config = dict(
    n_layer=16,
    d_model=448,
    n_experts=40,
    experts_per_token=4,
    d_expert=64,
    d_shared_expert=0,
    activation='swiglu',
    moe_layers=[1, 2, 3, 4, 5, 6, 7, 8, 9, 10, 11, 12, 13, 14, 15],
    router_score='softmax',
    normalize_top_k=True,
    routed_scale=2.0,
    balance_loss=0.00699,
    balance_bias=False,
    router_noise=0.1,
    router_cosine_scale=10.0,
    n_groups=4,
    groups_per_token=1,
    init_std_router=0.0306,
    lr_router=0.000403,
    vocab_size=8192,
    norm='rmsnorm',
    norm_eps=1e-05,
    tie_embeddings=False,
    optimizer='adamw',
    lr=0.00116,
    beta1=0.9,
    beta2=0.98,
    batch_tokens=65536,
    seq_len=1024,
    train_tokens=506500000,
    steps=7729,
    dataset='wikipedia_en',
)
Below are experts of layer 2 (counted from 0) of a mixture-of-experts language model. Rows are named router (the router's row for the expert), down (a neuron's output weights, with its number) and show model dimensions 0-55. Each number is 128 + 24 x the weight over its row's rms, rounded and kept within 0 to 255.
Before each expert's rows: a language model's description of what the expert responds to. This comes from a sample of Wikipedia text that the model never trained on.

# expert 38
What it handles: Word-starts after quotes. First token after an opening quote or line start (El in titles, list numbers 1.), sentence-initial pronouns he, she, I, and name-initial capitals.
router [119 121 139 170 162 143 128 129 122 141 132 186 154 160  98 122 137 123 120 121 195 107 141 121 128 135 126 140  95 105 126 120 143 119 146 113 153 120 129 172  99 156 110 149 118 154 100 116 172 161 143 147 127 146 144 109]
down0 [110 110 144 149 137 109 130 119 138 148 117 129 134  90 146  91 142 149 198 121 157 135 140 106 105 152  82 147 207 130 103 120 116 110 155  85 144 104 133 149 134 148 143  81 152 180 122 144 136 113 155 123 158 118 131  98]
down1 [134 149 156 123 117 123 104 117 151 116 150 126  98  71 134 131 133 121 104  93  98 103 126  79 139 101 129 120 121 105 128 132 104 136 111 158 153 138 145 127 138  80 124 162 139 108 146 135 149 123 167 114 113 101 180 147]
down2 [111  81 114 117 182 136 133  99 151 134 157 121 113  95 143 102 121 108 104 151 148  90 118 116  95 149 115 143 128 116 114 149 129 144 146 114 128  77 172 139 166 166 141 132 129 145 148 145 150 160 125 125  93 166 148 123]
down3 [125 158 161 129 136 111 122 132 112 154 140 129 118 143 161 105 111 188 133 112 143 138 147 118 103  99 148 163 140 113  69  78  77 137 112 139 119 120 111 124 148 164 141 104 142  89 117 106 143 128 147 135 143 117 140 106]
down4 [139 115  94  93 171 143 133 137 125 141  96  95 103 117 105 125 130 136 123 118 120 121 123 125 148  90 156 113 108 151 141 113 111 192  58 128 129  88 123 125 151 148 144  85 121 162  81 142 162 124 110 106 136  94  94 123]
down5 [110 111 137 126  71 141 103 138 121 171 140 130 127 127 137  84 173 129 130 138 118 138 156 113 155 134 126 115 171 131 138 111 161 147 133 137 133 172 102 134 100 166 129 129 126 156 139 100  97  84 127 124 146 125 170 153]

# expert 30
What it handles: Infobox field names. Field labels opening infobox lines (Stadium:, Instruments:, FIPS code), plus the, and, closing parentheses and periods in prose and tables.
router [148  95  97 115  95 128 124 131 145  82 141 134 113 124 127 130  85 136 136 127 100 115 107 160 126 145 131 183 161 131 132 154  70  98 154 150  93  87 133  90 158 141 111 149 144 130 148 137  76 119 134 153 151 124 113 149]
down0 [153  94 145 168  76 117 106 126 114 126 161 118 153 124  86  99 127  74 138 146 122 105 153 127 132 118 114 159 147 123 124 133 154  83 106 139 139 103 116 122 130 171 140 136 130  96 135  96 135 104 181 139 147 115 138 103]
down1 [ 99 134  87 171 109 159  98 141 108 143 159 116  97 122 137 137 121 166 138 128  88 132 154  86 123 152 108 144 132 156 127 153 175 125 124 124 117 170 117 111  87 113 112 127 147 116 118 117 157 109 143 160 139 135 146  89]
down2 [ 91 156 105  84 127  88 153 110 109 120 148  83 118 132 133 109 122 146 133 134 118 127 144 127 164 143  72 145 118 131 117 135 108 138  80 131 111 126 106 116 146 152  98 134 145 143 149 143 103 115 120 113 180 134 153 126]
down3 [162 143 116 130 149 119 143 172 121 127 119 152 113 118 125 127 113 102 116 135 139 108 161 121 123 141 112 132 113 169 115 112 124 127 136 153 120  70 136 107  85 104 151 115 171 102 139 143 124 154 128 127 121 137 101 143]
down4 [158 123 126 127 130 155  96 139 162 165 115 115 123 116  94 117 120 141 168 105  80 112 145 160  98 147 139 105  99 105 105 149  73 171 146  87 121 128 145 101 114 151 143 131 162 118 132 156 149 135 149 109 132 124 136 140]
down5 [173 110  99 120 153 112 127  86 132 109 138 163 141 113 135 101 135 167 174  91 106 117 128 123 173 119 139 112 135 154 128 112 107 162 128  82 151 143  88 152 116  93 148 133 168 179 109 148 112 166 130 146 122  98 121 113]

# expert 3
What it handles: Structural markup tokens. Layout tokens like line breaks, table pipes, heading equals signs, dashes and opening parentheses, plus some function words like about, near, between.
router [ 93 128 135  91 133  93 108 112  82 119  96 137 113 127 149 100  96 133 173 123 184 179 156 156 110 134 116 149 118  89 170 137 120 109 148 109 106 119 113 143 154 101 127  92 104 126 145  93  98 157 129 168 164 137 129 172]
down0 [122 121 134 114 163 112  91 102 110 126 116 149 128 127 146 117 150 117 184 109 105 151 121 130 113 115 111 161 161 110 114 130 104 151 157 150 138 149 109 132  96 128 124 151  95 160  93 108 115 115 166 112 179 152 142 166]
down1 [112 147 151 111 113  94 160  91 137 161  89 121 105 127 119 126  98 142 120 166 166 144 166 154  85  87 121 141  90 164 145 115  87 131 113 145 131  98 108 160 136 154 102 184 155 166 165 129 116  95 139 162  87 129 112 151]
down2 [108 102 109  93 123 102 108 163 140  65 115 154 118  95 178 142 136 109 133 117 154 180  85 108 146 195 117 105 105 163 142 145 121 122 134 122 152 125  99 111 152 116  95 141 143 136  94 124 151 137 138 105  88 102 116 112]
down3 [150 113 119 166 109 166 110 134 117 171 129 110 144 123 134 125 121 123 130 150 143 104 106 112 125 125 107 124 147 125 109 123  97 110 101 124 147  81 148 132  93 123 135 110 188 119  85 106 106 131 159 110 181  75 110 129]
down4 [126  68 153 115 139 101 124  92 139 163 138 115  63 166 148 129 105 133 123 128 139 133  95 127 100 127 111 102 108 128 127 153 110 153 106 170 160 160 165 147 123 122 136  77  61  91  95 127 116 171 124 152 103 128 124 105]
down5 [ 97 129 136 137 151 110  95 132 111 154  75 163 137  97 124 109 151 150 110 141 151 159 124  81 130 128 103 196 129 112 115 141 132 138 120 141 114 167 111 123 142  96 108 103 103 164 136 143 125 181 113 102 119 161 150 157]

# expert 8
What it handles: Line breaks, infobox fields. Line breaks and infobox field names after a bullet, such as Died in - Died: 1567, plus opening parentheses and mid-word pieces.
router [161 138 151 156  93 138 139 117 124 146 141 103 117 133 140 104 125 138 143 102 129 141 144 130  87 107  93 129 138 133 152 135 111  96  96 172 145 138 112 120 137 142  89 144 109 168 140 121 138 117 163 119 120  97 147 106]
down0 [122 132 116 142 105 116 108 118 124 122 135 105 140 136 133  87 160 143 108  64 163 140 120 124 113 178 117 135 135  83 115 147  99 157 132 146  98 166 104 124 116 124 141 135 162  93 117 164 136 114 148 162 115 173 113 161]
down1 [117 176  79 115 118 117 146 151 111 165 124 160  88 108 181 144 123 108 145 127 113 123 129  88 103 113 170 109 118 143 117 123 121 160 137 119 127 134 134 140 133 154 110 139 141 116  83  98  98 128 135 122 139 172 135 137]
down2 [131 137 115 109 109 146 130 125 127 137 152 166 195 110 103 156  99 141 130 155 131 170 113 131 171 138 115 128 142 107 117 116 159 148 114 125 173 124 124 148 185 147 136 199 127 101 139 160 166 146 120 143 114 117 138 132]
down3 [110 125 135 126 142 135  93 123 138 143 142 144 151 166 162 114 156 111 111 117 112 121 152 167 117 143 107 112 108 120 124 160 105 116 139 137 127 143 150 103 133 134 105 167 141 125 120 139 178 129  70 113 163  92 143 142]
down4 [111 124  94 156 145 120 160 162 157 151 115  99 139 124 159 134 140  79 130 105 122 143 116 104 135 149 127 139 105 194  76 144  96 138 147 156 177 150 126 147 114 105 156 146  88 142 133 122 111 132 134 159 130 132 107 104]
down5 [139 159 151 103 136  78  87 138 114  85 100 126 155 103 150 119 122 137 162 141 122 111 131  65 104 169 110 109  93 133 149 128 122 144 109 141 143 102 145 148 122 125 164  93 157 103 149 144 150 165 136 160 136  85 155 135]

# expert 34
What it handles: Single capitals, occupations. Single capital letters beginning names or abbreviations (W, L, Z), table column headers like GF and Goals, and occupation words like writer in lists.
router [124 137 123 124 133 104 112 127 170  97 138 186 129 131 117 132 154 131 120 131 160 102 173 133 155 135 145 117 138 131 112 111 166 184 128  98 182 128 124 158 144 117 115 118 121 143 138 111 107 152 119 164 105 137 179 139]
down0 [126 133 169 135 100 108 174 133 123 134 135 107 142  89 105 165 127 101 151 142 132 136 149 152 106 119 122 116  78  95 129 124 168 126 131 131 126 156 156 101 114 129 112 121 145 135 107 149 143 100  96 126  99  77 148 111]
down1 [152 104 140 115 133 157  94 120  97 113 115  66 141 117 130 151 116 168  97 104 129  84 125 145 140 150 135 144 163 114 167 159 121 125 102 169 113 139 115 149  92  93 140 101 149 126 108 137 119  81 125 120 158 113  97 129]
down2 [123  96 127 136 152 142 104 196 128 140 154 133 125  79 187 123  99 101 137 136 136 132 100 103 140 118 138 149 144 157 107 135  94  85 142 152 195 117 147  78 123 107 168 130 155  70 126 127 152 141 136 133 100 136 175 115]
down3 [109 141  96 142 185 133  93 119 121 165 155 159 107 117 168 125 123 174  82 148 113 142 132 146 128 138 121 110 143 167  84 118 141 159 102 151 103 119 121  99 140 140 107 139 121 166 137 153 141 128 129 157 126 112 120 131]
down4 [143 163 145 149 112 135 131 146 113 163 111 108 144  66 156  97 119 102 105 116 140 118 181 145 154 133  87 164 111  89 133 135 125  77 153 105 109  96 143 137 162 172 132 111  99 134 153 126 157 119 129 123  94 118 180 150]
down5 [109 136 144 125 163  79 111  95 130 165 132  87 152 129  92 100 119 130 118  95 130 104 107  78 101 143 134 158 148 132 122 136  90 172 134 149 166 124  86 120 139  98 128 126 116 156 187 148 162 101  97 157 153 142 161 151]

# expert 2
What it handles: Line-start list dashes. List-item dashes at line starts after infobox or heading lines (- Kingdom:, - Full name), plus line breaks, table pipes and common function words.
router [130 108 128 110 128 127 118 118 159 178 129 109 126 159 126 120 130 139 109  94  76  96 117 143 115 159 129 128 127 133 156  96 114 139 148 127 103 127 143 105 115 137 134 154 154  94 151  86 131 110 115 105 103 192 124 137]
down0 [169 133 107 111 117 163 131 131 161 125 118 118 166 119  96 140  86 164 169 121 108 150 109 128  94 156 140  94 119 161 152  93 108 153 136 157  92 132 144 124 168  93 117 150 153 148  96 129 145 164 127 120 121  94 128 119]
down1 [150  98 105 112 189 109 126 144 111 148 162 131 155 136 110 109 149 145 134 143 118 122 123 145 145 134  94 108 132 121  81 138 130 115 142 114 113 142 119 150 146 115 127 152 139 157 130 129 157  70 145 156 124 113 152 138]
down2 [117 131 134 146 126 112 125 141 147 154 145 165 135 117 144 150  86  99 159  82 134  99 126 106 150 162 142 149 119 127 128 132 103  71 107 127 141 145  96 146 130 109 124 126 107 107 138 138 117 114 132 141 113 104 157 114]
down3 [122  95 124 135 138 161 118 150  96 112 139 129 108 149  95 144 136 103 125 108 153 118 106 115 107  64 157 144 144 126 142 155 128 125 100 101 137 120 136 116 118 150  80 145 142 120  93 127 118 125 109 103  93 178 135  87]
down4 [122 109 150 149 130  90 188 122  93 123  96 130 153 103 148 133 139 103 154 116 141 150 101 144 179 146 124 134 100 132 180 128  88 155 141  88  80 145 115 120 153 109 119 139 152 138 177 139 127 126 118 100 142 151 140 140]
down5 [ 96 127 112 157 133 100 145 150 132 147 156 147 176 163  88 125  95 122 110 173 116 103  92 134 124  98 117 111 136 131 129 143 113 151 126 104 112 139 124 109 145 149  91 140 125 111 160 118 123  97 136 139 136 128  91 165]

# expert 26
What it handles: Heading equals, nouns. Closing equals signs of section headings (== Biography ==), plus common institutional nouns such as state, government, system, National, Division.
router [145 155 116 119 151 107 114 151 120 140 105 167 157 138 135 146 144 140 140 149 126 139 150 118 174 108 121  92 143 127 104 123 165 157 121 126 126 131 122 119 186 146 115 103 118 106  99 142 126 113 134 168 145 101 137 144]
down0 [185  72 103 166 142  90 133  81 175 116 104 143 138 136  95 134  96 121 142 121  71  84  75 101 146 153 114 120 119 118 163 163 135 141 136  98 178 144 134 109 109  99  82  95 120 125 127 126 154 115 124 170 145 138 181 131]
down1 [147 148  89 153 113  73 130 145 127 146 158 120 121 137 114  97 112 122 180 122 151 141 145 118 115 129 130 136 142 154 137 151  94 140 123 117 153 105 157  45 116 131 101  92 139 135 181 156 132 164 130 153 127 133 173 146]
down2 [127 143 170 112  80 170 107 121 138 187 130 166 104 168 126 145 116 147 161 136  94 137 159 109 138  97 126 128 114 149 105 149 156 109  95 128 116 125 110 136 163 109 153 110 103 129  91 148 119 115 101 154 150 122 157 116]
down3 [118 162  93 142 133 132  97 140 159 126 118 108  82 136 137 172 129 128 122  94 118 117 122 121 153 123  79  58 158 120 154  53 131 140 161 123 144 100 125 152 113 123 110 128 108 104 137 151 118 119 115 132 114 130 109 148]
down4 [126 108 139 142 110 154 116 117 127 150 136 123 108 104  92 107 101  76 189  99 121 103 133 127  98 124 103 145 107 141 140 110 113 142 104 114 110 127 142  86 144 144 122  93 127 141 146 138 107 151 125 132  95 135 148 128]
down5 [144 107 108  77 119 182 156 122 103 130 152 139 144 138 129 105  99 148 167 112 100 119 133 179 132 136  93 151 145 124 125 148 101 106 107 126 102 151 134 146 157 107 156  83 140 145 125 152 153 124 116 113 121  98 165 121]

# expert 10
What it handles: Coordinate separators, commas. Pieces of geographic coordinates (seconds digits, the slash between formats) in tables, plus commas between place names like Long Beach, California.
router [ 86 119 120  90  95 137  99 109 113 140 165  89 100 160 125 113  97 143 135 153 131 166 120 132  96 130 103 118 140 109 119 168 139 139 135 146 147 120 124 133 111 124 109 144 136 125 151  89  94 100 105 112 101  97 107 144]
down0 [135 118 142 146 104  99 106 115 100  90 153 149 133 105 110 107 149 140 130 148 125 127 141 151 115 154 131 142 113 185  90 145 142 151 110  96 181  87 128  85 154 175 148 136 119 113 123 133 150 108 117 120 147 167 132 143]
down1 [158  92 120 103 146 150 131 127  94 126 117 133 151 155 139 131 157 109 105 136  98 131 117 142 158 117 167 140 131 120 128 149 155 137 129 163  92  69  98 145 106 100 155 104 162 128 119  86 119 159 108 105 123  97 137 127]
down2 [109 128 156 146 107 138 154 176  98 124 122 166 153  98 114 147 141 142 136 121 127 110 143 124 134 138 133 145 130 117 140 152 125 109 126  97 132  79 125 116 156 160 126  78 140 145 171 145 144 119  88 126 159 143 120 100]
down3 [121 141 134 165  91  93 128 136 110 120 136 117 110 160 145 119 106 142 181 110 130 131 135 146 136 134  84  96 128  98 100 152 145 108 156 154 124 121  90 117 154 143 118  90 167 151 131 141 119 117 130 124  97 116 133 147]
down4 [ 79 134 138 130 127 156 116 110  87 116 103 119 153 120 117 151  90  65 130  87 130  93 133 122 138 132 172  71 160 153 145 144 102 135 117 137 121 132 163 107 150 159 119 158  96 132  99 166 125 188 142 140 151 164 152 125]
down5 [126 145  99 132 146 103 177 122 120 161 113  97 127  89 159  77 104 105 156 132 114  75 124 136 128 145 118  86 161 155 103  90 131 145 136 169 139 118 149 110  97 107  94 109 161  97 132 106 123 124  86 108 125 125 132 119]

# expert 11
What it handles: Prepositions, commas, alternates. Prepositions like in, of, from, by, commas and table pipes, with strongest hits on or in parenthetical alternate names and b. for born.
router [142 150 129 154 128  95 148 115  98 121 156  86  94 172 127 141 153 132 157 131 129 140 125 130 159 116  90 168 152 157 107 114 133  93 139  99 110  66  98 105 139  97  76 137 141 128 132 129  91  83 119 114 114 135 130 124]
down0 [139 170 134 143 120 141 162 150 129 139 125 145 172 112 145  83 155 152 177 148 100 145 136 136 126 159  97  90 122 128 163 105 164 162  84 102 146 137  93 131 138  88 137 159 112 137 202 138 141 130  88 132 113 116 113 157]
down1 [167 152 112 123 140 152 128 148 121 125 130 149 103 182  96 112 101 123 140  95 137 131 146 138  97 147  68 119 109 168 130 166 168 103 112 134  77 135 130 101 100 106 137 100 111 121  93 144 106 142 123 169 129 135 149 138]
down2 [111  74 140 131 187 128 160 113 145 139 135 127 102 150 136 149 110 115  94 134 153 158 112 145 160 180 112 112 170 118  94 139 109 161 126  81 156 111 143 159 154  99 156 172 125 102 135 125 157 166  61 148 125 129 119 135]
down3 [143 149 146 178 135  94 115 114 159 110  99 115  86 120 142  79  72 159 149 135 166  85 106  73 153 116 117 120 173 121 107 107 127 159 129 104 166 150 154 137 156 148 153 164 112 155 115 153 155 101 127  87 130 112 124 115]
down4 [120 136 174  61 120 139 157 167 140 152 112 142 177 172 108 135 132 172 152 102 156 112 157 110 151 157 138 154 181 139 131 118 139 127 142 134 100 139 137 156 107  96 129 130 117 156 116 125 113 129 130 108 144 124 107 102]
down5 [121 140 138  90 157 124 139 136 142 164  90 120 115  97 160 161 102  88 103 143 124 159 124 132 144 185 145 190 121 138 103 126  89  97 119 108 137  99  94 156 143 147 131  96 170 104 147 105 141 144 103 143 139 119 145  61]

# expert 4
What it handles: Infobox list bullets. Hyphen bullets starting infobox or list lines after a line break (- Full name:, - Domain:), plus heading equals signs and article words.
router [101 135 144 121  88 142 120 135  90 138  98 118 110 107 138 112 126 122 162 104 138  74 141 127 120 147 164 149 137 123 148 176 119 134 116 104 127 165 125 121 143 110 121 116 127 119 108 151  98 124 105 111 113 128 101 132]
down0 [140 157 119  89 109 150 175 107 132 103  80 101 133 121 108  90 110 149 122 121 110 102 145 160 152 110 136 127 146  92  88 165 159 127 141  92 130 127 138  95 109 155 168  81 101 114 140 144 112 127 102  81 105 133  82 140]
down1 [123 140 102 132 130  87 107 116 162 168 120 107  57  95 150 132 138 125 120 107 142 121 143 121 125 150 119 150 138 124 134 106 105 139 154 139 124  94 139 146 154 135 119 153 114 151 125 125 122  88 167 152 174 111 121 146]
down2 [103 116 112 135 144 120 164 119 167 124 174 149 146 150  95 140 126 138  99 126  92 123 146 148 103 130 151 188 124 118  98 153 113 171 134 164 100 162 142 109 131 135 181 137 110 129 137 146  91 117 148 121 125 117 114 136]
down3 [112 120 107  89 109 130 153 168 106 117 131 132 118 136 154 143 154 118 138 123 159  80 125 141 142 126 153 127 116 118 134  79  86 147 105 110 106  91 128 167 139 125 125 135 155 147 105 157 132 124 169  95 176 109 159 123]
down4 [134  91 142 109  99 124  90 157 133 163 159  77 107 168 118 109 186 104  82 167  91 101 123 154 140  77 118 110 130 129 118 162 124  96 132 153 104 148 155  97 145 146  99  91 121 110 114 149 117 131 168 126 135 141 150 107]
down5 [120 104 147 116 117 175 131 181 125 124 125 151 117 133 127  97 103 136 144 102 155 134 108 151 148 124 122 149 155 149 169 109  71 114 118 118 129 123 122 128 172 137 108 105 167 102 121 119 115 148  93 102 188 152 103 158]

# expert 5
What it handles: Line breaks in infoboxes. Line breaks ending infobox or list fields, table cells and ft in player heights (6 ft 2 in), plus articles an, a.
router [107 149 107 132 116 160 201 147 103  88 155 139 176 112 122 108 144 112 139 109 150 158 179 141 131 150 149 165 148  80 113 117 157 140 142 110 117 128 137 129 156 105 111 115 176 122 139 139 102 156 157 141  86 104 147 124]
down0 [128 114  90 130 104 174  69 129 112 148 120 126  75  92 154 135 122 129 154 148 130  85 144 127 119 119 117 170 135  81 124 167 153 152 149 156  65 146 150 138 100 131 166 118 129 118 117  99 140 159 108 121 130 127  94 138]
down1 [144 133 108 172 128 113  92 141 121 146 136 155 129 125 148 131 116 150 106  69  98 116 148 131 107  78 122 145 155 130 118  98 131 135  82 102 138  99 144 176 124 115 113 121 105 141 111 100 176  79 164 146  79 143 128 135]
down2 [106 102 144  64 114 108  89 126 161 137 102 114 125  91 124 174 124 133  97 127 161 114 154 130 111 161  81 123 115 141 102 121 132  96 139 116 126 103 149 131 163 132 158 157 106 113 159 159 141 165 139 123 124  73  89  99]
down3 [ 86 116 128 133 145 108 138 129 106 135 111 177 116 112 160 135 178 145 107 106 105 141 167 132 112  95 105 131 109 115 149  81 122 118 157 156 113 136 111 133 179 129 160 137 146 134 133 143 143 108 136 131 170 146 100 141]
down4 [ 87 120 134  99 113 130 123 126 153 161 103 123  68 152 125 174 125 108 122 120 124  91 104 170  94 109 118  70 105 140 116 156 114 147  95 145 109 139 159 119 114 132 136 108 160  94 135 100  78 127 171 142 151 144 151 110]
down5 [103 127 118 156 136 116 138 140 132 108 152 153 146 130 144 142 138 122 140 127 144 132 135  97 163 118 114  89 165 138 107 146 118 158 117 101 157 114 135 115 123 149 124 145 131 138 150 164 116 134 101 134 127 150 118 151]

# expert 37
What it handles: The and mid-word pieces. The word the before nouns and titles, plus inner word pieces and decimal digits such as det-ona-tion, 0.02.
router [134 136 109 143 119 146  85 149 129 133  76 117 153 155 123 122 122 116  88 189 132 128 109 107 131  96 153 128 166 123 104 138 122 110 176 120 166 143 120  90 136 109 131 134 131 145 113 115  96 132  98 107  76 119 119 117]
down0 [153 141 155 110 102 109 141 134 142 118 118  95 177 103 112 110 143 140  96 122 137 114 159 159  80 130 164  91 139 115 110  95 122  69 155 111 125 137 169 190 123 132 118 123 136 156 129 105 119 112 114 122 137  95 132 129]
down1 [113 115 146 112 115 161 129 137 146 103 113 123 125 118 137  85  85 125 137 102 133 139 170 140 111 106 169  96 131 122 117 129 150 134 128 156 108 121 112 114 126 138 117 188 135 152  95 114 107 111 174 124 143  96 147 105]
down2 [144  93 126 155 151 149 116 135 149 171 149 140 107 107 118 108 120 111 113 150 106 102 126 130 151 113 160  69 105 130 155 143 112  95 140 159 143 109 133 185 143 114 104 139 126 140 112 120 126 156 144 132 134 146  91 123]
down3 [158 104  71 108 105 114 126 132 138 133 117 121 112 136 140 112 108 116  87 144 130 102 156 162 126 103 129 172 150 134 128 122 115 130 143 114 145 142 126 120 129  85 122 130  91  89  96 138  93 137 136 128  92 116 174 146]
down4 [121 128 175 127 147 107 130 115 114  92 156 136 135 130 118  80  89 105 180 181 173 144 152 145 136 146 162 100 121 114  91 116 148 140 138 167 105 115 105  99 128 156  84 103 133 133  85 154 153 132 103  88 159 162 133 140]
down5 [123 160 134 138 162 172 130 123 192 154 129 123  98 104 176 126 139 157 159 195 164 182 109 132  98 144 134 138 156 141 127 117 143 116  91 125 155  88 108  95  84 123 134  83 122 132 144 159 186  85 137  87 132 111 155 130]

# expert 7
What it handles: Mid-word subword pieces. Word-internal or word-final fragments inside longer words and names, such as ti, ins, s, ina in Herzegovina, ion in Reception.
router [118  90 123 130 138 136 129  77 159 173 128 130 131  87 107 138 112 147 136  81 137 157 118 135 111 113 144 153 107 157 102 197 118 132 183 107 165 116 130 112 135 138 126 114  78 102 110 127 152 158  87 169 119 120 118 139]
down0 [111 125 108 138 112 151 126 110 135 100 133 162 145  98 112 131 126 163 117 170 158 136 129 136 127 128 186 110 124 110 145 117 124 156  97 120 148 111 144 167 164 126 123 108 106 113 100 113 157 189 116 123 163 195 135 110]
down1 [115 101 137 133 120 148 163 150 108 108 129 135 131 105 156 162 103 136  95 116  95 148 135 152 132 120 123 128 149 128 136 148 131 131  70 157 139  99 133 142 154 143 115 106 127 165 125 118 146  83 124 127 136 112 125 127]
down2 [162 150 116 132 140 146 119 127 155  99 135 145 127 109 169 107 162 151 127 151 120 134 114 100 135  96 139 137 122 124 142 113 143 136  94 131 134 143 137  86 130 113 152 154 148 118 129 148 120 151 114 104 149  89 115 156]
down3 [134 104 143 106 164 117 152 129 100 159 126 139 111 135 138 117 122 132 102  98 113 138  89 125 125 128 138 106 141 101 130 120  75 204 115 148 163 124 154 100 109 135 126 134  99 103 116 117  91 174 162 177 141 128  93 118]
down4 [128 140 106 122 140 147 148 141 141 136 118 140 151 130 152 109 119 119 118 153 114 105  90 150 120 164 133 154 102 147 148 148 116 131 158 124  87 129 120 141 152 101 111 134 157  89 165 130 144 124 122 105 109 137 139 120]
down5 [124 111 145 110 111 153  90 178 139 125 137 107 110  96 113  81 141 122 142  95 168 122 138 120 112 132 101 163 136 108 185 115 173 139 127 155 132 126 114 126 123 132 172 138 128 111  90 108 145 112 106 118 164 138 177 144]

# expert 39
What it handles: Information, pipes, the. Table pipes and the, with strongest hits on information in phrases like Background information; also totals, she, closing parentheses.
router [130 151 114 164 106 190 148 128  99  88 124 139 144 115  64 154 145 156 139 108 105 116 127 151 176 123 165 135 120 110 121 107 130 126 116 129 133 181 143 165 153 130 160 143 119 113 111 122 148 118 185 115 143 171 140 157]
down0 [143 153 116 105  90 132 124 114 111 105 116 154 108  96 101 125 171 127 148 116 124  97 111 118 125 135 104 188 155 127  87 102 123  89  90  67 148 157 135 107 175  85 141 142 144 142 100 130 134 167 110 183 131 165 125 155]
down1 [107 119 136 111 119 118 139 139 114 123 153 144  98 171  88 143 104 137 108 149 127 179 112 151 131 121 117 139 117 135 144 117  98  96 101 124 179 162  65 110 102 126 149  95 172 128  98 164 135 158 137 134  87 131  85  71]
down2 [158 122 155 133 147 139 150 102 182 120 154 155 165 161  91 128 157 139 108 153 176 105 136 135 105 112 131 109  61 103  97 152 102 108 103 118  91 132 155 124 144 140 155 135 138 120 126  93 105 142 128 122 101 151  94  88]
down3 [126 134 182 113 123 111 109 154 123 170 122 103 103 138 121 129 139  93 105 122 177 164 129  98 140 121 107 119 106 143 152 143 134 105 124 143 150 119 170 134 108 118 120  90 100 107 164 117 147 154 142  89 127 127 147 147]
down4 [ 90 186 145 136  93 162 135 105 120 159 141 107 112 151  93 165 137 155 132 136 152 131 160  96 102 106 138 119 136 153 137 103 108 131 141 112 152 121 136 115 111 113 143 154 131 111 144 147 127 102 144 100 110 153 116 122]
down5 [124 118 114  97 144 114 126 110 130 168 129 136 113 135 145 103 103 142 135 150 134 160 114 170 110  79  56 120 149 118 136  89  62 110 100 130 147 159 125 121 124 125 138 129 158 127 132 133 131 131 115 135 136 112 136 156]

# expert 36
What it handles: Word starts after articles. First piece of a word right after the, a, to or in, especially order in in order to, plus name particles like de.
router [ 98 149 108  94 113 130 161 133 141 109 149 137 149 130 132 105 155  96 120 166 114 129 174 135 130 156 122 164  93 142  85  68 131 156  99 111 135 121 107 121  98 137 157 100 163 162 123 136 150 121 150 161 145 133 121  83]
down0 [150 132 141 128 138 112  75 150 130 165 124 100 131 144 134 124 155  93  61 126 137 148 139 133 139  94 124 138  94 115 146 163 137 146 123  95 101 104 118 100 141 161 143  98 118  90 139 132 129 140 101 151 121  88 147 130]
down1 [113 183 158  89 157 130  95 127 123 104 160 169 135 112 122 150 123 143 140 135 148  77 126 121 113 142  98 167 109 120 102 115 154 117 123 142 110 130 146 145 104 163  65  95 137 108 120 125 177 122 130 138 125 171 141 103]
down2 [142 142 147  96 133 136 167 159 127 139 141 155 112 149 137 106 123 125 146 116 121 161 118  89 135 109 128 140  90 169 102 102 111 151 145 168 118 128 147 113 108  99  97 128 126 135 144 146 115 135  98 125 144 102 118 142]
down3 [ 93 129 128 113 136 134 164  86 109  83 112 134 153 164 138 118 111  96 120 167  91 113 132 189 153 159 121 119 119  55 129  90 120 117 139 132 117  78 139 121 146  90 118 109 125 133 144 120  93 141 115 107 132 128  88 158]
down4 [102 140 103 141 128 134 139  88 117 121 121  81 153  92 123 101 118  92 170 118 104 149 160 138 110 126 120 130 134 137 126 138 130 141 162 116 136  98 114  70 156 132  99 108 108 117 104 121 157 164 149  82 143 101 157 145]
down5 [137  91 131  91 109 101 109 155  97 121  98 114 159 139 111 143 115 137 139 162 167 152 121 108 114 155 140 101 136 120 178  95  92  93 119 169 110 139 157 112 182 100 114 155 117 141  92 104 154 127 101 135 133 161 108 122]

# expert 23
What it handles: Month names, word ends. Month names in dates like August, November, plus word-final pieces and apostrophes, such as Born in Borneo, status, f in wharf.
router [128 123 145 154 113 151 112 151 136  98 150 114 143 129 118 144 138  95  64 135 120 128 124  69  86 151 129 111 175 125 134 123 128 135 135 138 145 145 116 115 145 128 152 137 104 126 123 147 138 111 151 136 157 114 120 146]
down0 [ 97 107 124 172 150 114 120 133 105  97 138 165 135 127 142 121  83 149  95 161 134 126 147 123 132 156 116 146  83 142  89 153 156  96 139 139 158 136 131 132 136 131 125 116 172 142 171 149 131  90 171 116 141  90 115 132]
down1 [149 122 156 118 113 114 144 174 173 146  90 144 140 103 135 151 102 129 147 152 175 163 115 126 135 128 167 107  97 111 128 161 127 129 106 117 100 118 186 183 118 144  82 131 107 137 170 101 164 144 127 138  99  93 118 124]
down2 [ 95 118 127 138 135 102 109 166 178 130 105 166  99 146 106 108 138 143 103 120 110 111 177 107  86  94 144 180 106 151 149 151  70 119 102  86  96 121 123 143 116  90 135 109 103 145 134 150 166 133 149 156 109 127 142 121]
down3 [123 114 105  96 146 118  88 141 101 143 115 123 115 141 138 129 114 118 155 164  72 130  99 127 145 148 141 109 124  95 123 155 100 120 115 111  98 120 169 151 133 134 123 156  81 136 120 188 101 148 146 129 112 112 151 182]
down4 [115 118 114 145  98 130 134 127 111 140 153  90 129 116 126 109 161 160 134  79 150 121 153 141 123 108 110 133 125 116 134 180 152 129 119 169 113 145 179 164 142 149 125 137 140  93 140 135 133 109 128 114 174  99 107 134]
down5 [140 164 102  99 148 126 130 148  99 120 123 127 158 123 133  97 130 146 166 128 121  98 141 126 119 122 149 139 127 140 104  94 114 143 140  89 126 138  98 122 125 139 141 132 142 101 144 110 150 104 107 108 144 116 167 105]